Experts of a small language model.
Experts: 128 experts in each of 13 layers, 4 picks a token, a softmax router.
Below are experts of layer 2 (counted from 0) of a mixture-of-experts language model. Rows are named router (the router's row for the expert) and show model dimensions 0-63. Each number is 128 + 24 x the weight over its row's rms, rounded and kept within 0 to 255.
After each expert's rows: "raises" lists some tokens whose logits its average output raises strongly, later layers aside; "comes before" lists some tokens at least twice as common just after its tokens as in all text. This comes from a sample of Wikipedia text that the model never trained on. Tokens count by the router's weight.

# expert 119
router [139 125 121  57  94 135 149 143 143  82 135 165 105 147  85  98 126 134 108 131 110 161  70 181  96 146 123 191 134 104 125 107 121 132 147 159 165 134 122 152 107 117 162 142 158  89 125 113 172 120 103 137  76 116 183 122 130 114 147 110 104 110 130 115]
raises: " However", " It", " They", " After", "\n\n", " Later"
comes before: "\n\n", " The", " He", " In", " It", " This"

# expert 87
router [119 162 131  91  94 131 118 112 149 101 139 103 128 121 128 142 118 154 140 120 135 160 124 143 145 120 131 174 145 127 131 101 151  88 144 113  93  99 124 188 139 123 149 167 141  78 164 180 170  87 127 138  97 139 120 115 139 150 177 133 117 172 147 121]
raises: "c", "-", "p", "pa", "st", "ca"
comes before: "-", "|", ":", "e", "c", "idi"

# expert 54
router [126 104 106  76 105 142 162 151 166 150 128 137 107 143  89 109 146 133 108 137 146 144 129 163 141 124 107 169 147 100 135 120 141 137 139 143 129 144 109 171 157 121 170 149 175  97 126 124 171 147 113 166  95 115 158 123 119 135 157 124 115 111  78 131]
raises: " temple", " god", " village", " school", " age"
comes before: "-", "=", " but", " and", " he", " which"

# expert 57
router [141 121 108  84  99 137 136 125 159 170 154 131 127 145 105  84 144 142 120 137 138 137 129 155 122 110 140 182 124  97 143 115 158 118 116 154 141 132 119 142 117 108 180 133 167  77 111 124 185 132 122 167  94 100 141 114 127 124 170 118 121 126  94 106]
raises: "ings", "ing", "ed", "ers", "ary", "el"
comes before: "\n", "  ", ")", " of", ":", " in"

# expert 34
router [107 117 101  83 111 150 152 111 139 160 137 136 118 142 111 124 106 169 109 104 104 129 118 149  88 147 137 148 167  62  99 118 128 134 104 124 130  94 127 165 128 116 197 153 172  96 159 155 156 170 136 163 100 114 131 140 114 120 132 130 142 134 142 124]
raises: " Total", "\n", "  ", " Preceded", "\n\n"
comes before: "|", " |", "  ", " Total", " Year", " No"

# expert 43
router [135 121 143 102 101 136 166 125 129 103 166 149 121 137 143 111 121 142 104 124 131 128 118 135 111 130 135 170 160  95 112 136 129 120 138 154 129 148 137 139 119 123 151 139 115  77 159 159 166 140 118 186  70 128 140 132 119 133 136 111  95 137  87 145]
raises: "g", "s", ",", " (", ".", " and"
comes before: "|", "g", "s", "d", " ·", "ly"

# expert 69
router [131 121 112  74  90 145 138 132 120 124 143 131 140 117 102 102 135 134 129 153 104 165 126 132 120 123 146 164 189 111 110 102 120 124 120 144 132 125 140 149 137 116 169 158 145  99 149 129 122 119 104 117  37 116 167 105 112 132 168 147 110 116 131 128]
raises: " Binomial", "based", " Website", " Type"
comes before: "-", "|", " Born", " •", " Country", " Genus"

# expert 73
router [130 100 110  82 107 151 162 163 175 156 134 136 116 145  94 108 137 134 111 139 148 147 136 158 145 123 103 168 146  98 141 124 142 131 144 145 138 138 102 170 156 122 168 151 169  98 131 123 167 135 100 156  96 117 158 122 115 135 154 124 117 115  68 133]
raises: "ngel", " respectively", "nik", "iac"
comes before: "=", " first", " been", " United", " same", "See"

# expert 104
router [124 104 105  84  99 149 157 158 171 159 132 146 108 144  92 110 134 131 107 137 146 140 133 161 147 129 106 167 146  91 137 122 140 132 139 141 136 147 104 171 154 120 169 156 164 100 127 122 168 140  99 162  96 122 158 125 115 135 158 130 107 115  75 128]
raises: "cent", "ale", "ality", "ym", "pl", "hum"
comes before: "=", "  ", "\n", "-", "\n\n", "The"

# expert 5
router [143 101 107 127 122 128 104 126 133 127 169 110 113 109 113  92 104 146 156 122 112 113 112 123  80 129 159 179 154 112  99 130 165 139 121  99 123  86 143 159 180 117 144 137  67  83 130 139 109 132 113 126 102  88  97  95 139 138 187 105 129 129 114 148]
raises: "a", " of", ",", " be", " in", "ier"
comes before: "-", "|", "e", " be", "a", " that"

# expert 60
router [119 114 104  80 100 147 167 156 172 158 132 137 111 147  95 111 144 132 108 136 149 142 127 161 139 120 110 170 145  97 132 118 138 135 142 153 135 140 104 165 156 119 167 156 167  98 124 128 172 138 101 158  97 109 154 129 116 135 156 125 114 107  77 126]
raises: "oir", "lay", " ly", "ion", "mill", " scene"
comes before: "\n", "\n\n", " The", "=", "  ", " In"

# expert 23
router [130 106  92  97 105 144 139 149 141 149 137 163 136 134 114  90 138 151 109 123 154 136 110 150 133 139 120 177 145 105 147 118 144 127 158 147 152 131 124 179 136 108 174 127 158  90 113 125 195 147 121 157 101 134 144 108 116 145 155 114 109 115 108 120]
raises: " without", " Record", " Guide"
comes before: " |", "=", "  ", " 0", ";", " 2"

# expert 121
router [136 106 113  81 105 151 176 157 163 153 127 144 128 152  98 109 141 141 107 144 131 139 136 153 129 112 108 172 151  88 137 100 136 131 134 147 159 128 105 169 150 139 174 156 167  89 125 116 157 160 113 159  98 105 159 123 118 119 162 116 108 126  74 150]
raises: "igation", "ervation", "uction"
comes before: " |", "\n", "s", "|", "\n\n", " ("

# expert 76
router [132 162 100  98 113 145 163 111 174 114 150 121  88 138  66 128 132 150 121 120 124 125 135 153 131 108 133 190 142 146 105 140 119 147 164  99 133  93 127 145 108 136 177 139 164  87 126 139 147 129 119 161  79 121 137 106 128 111 149 129 112 112 108 143]
raises: ":", " of", " |", " with", " on", "."
comes before: "-", "|", ":", " a", " to", " than"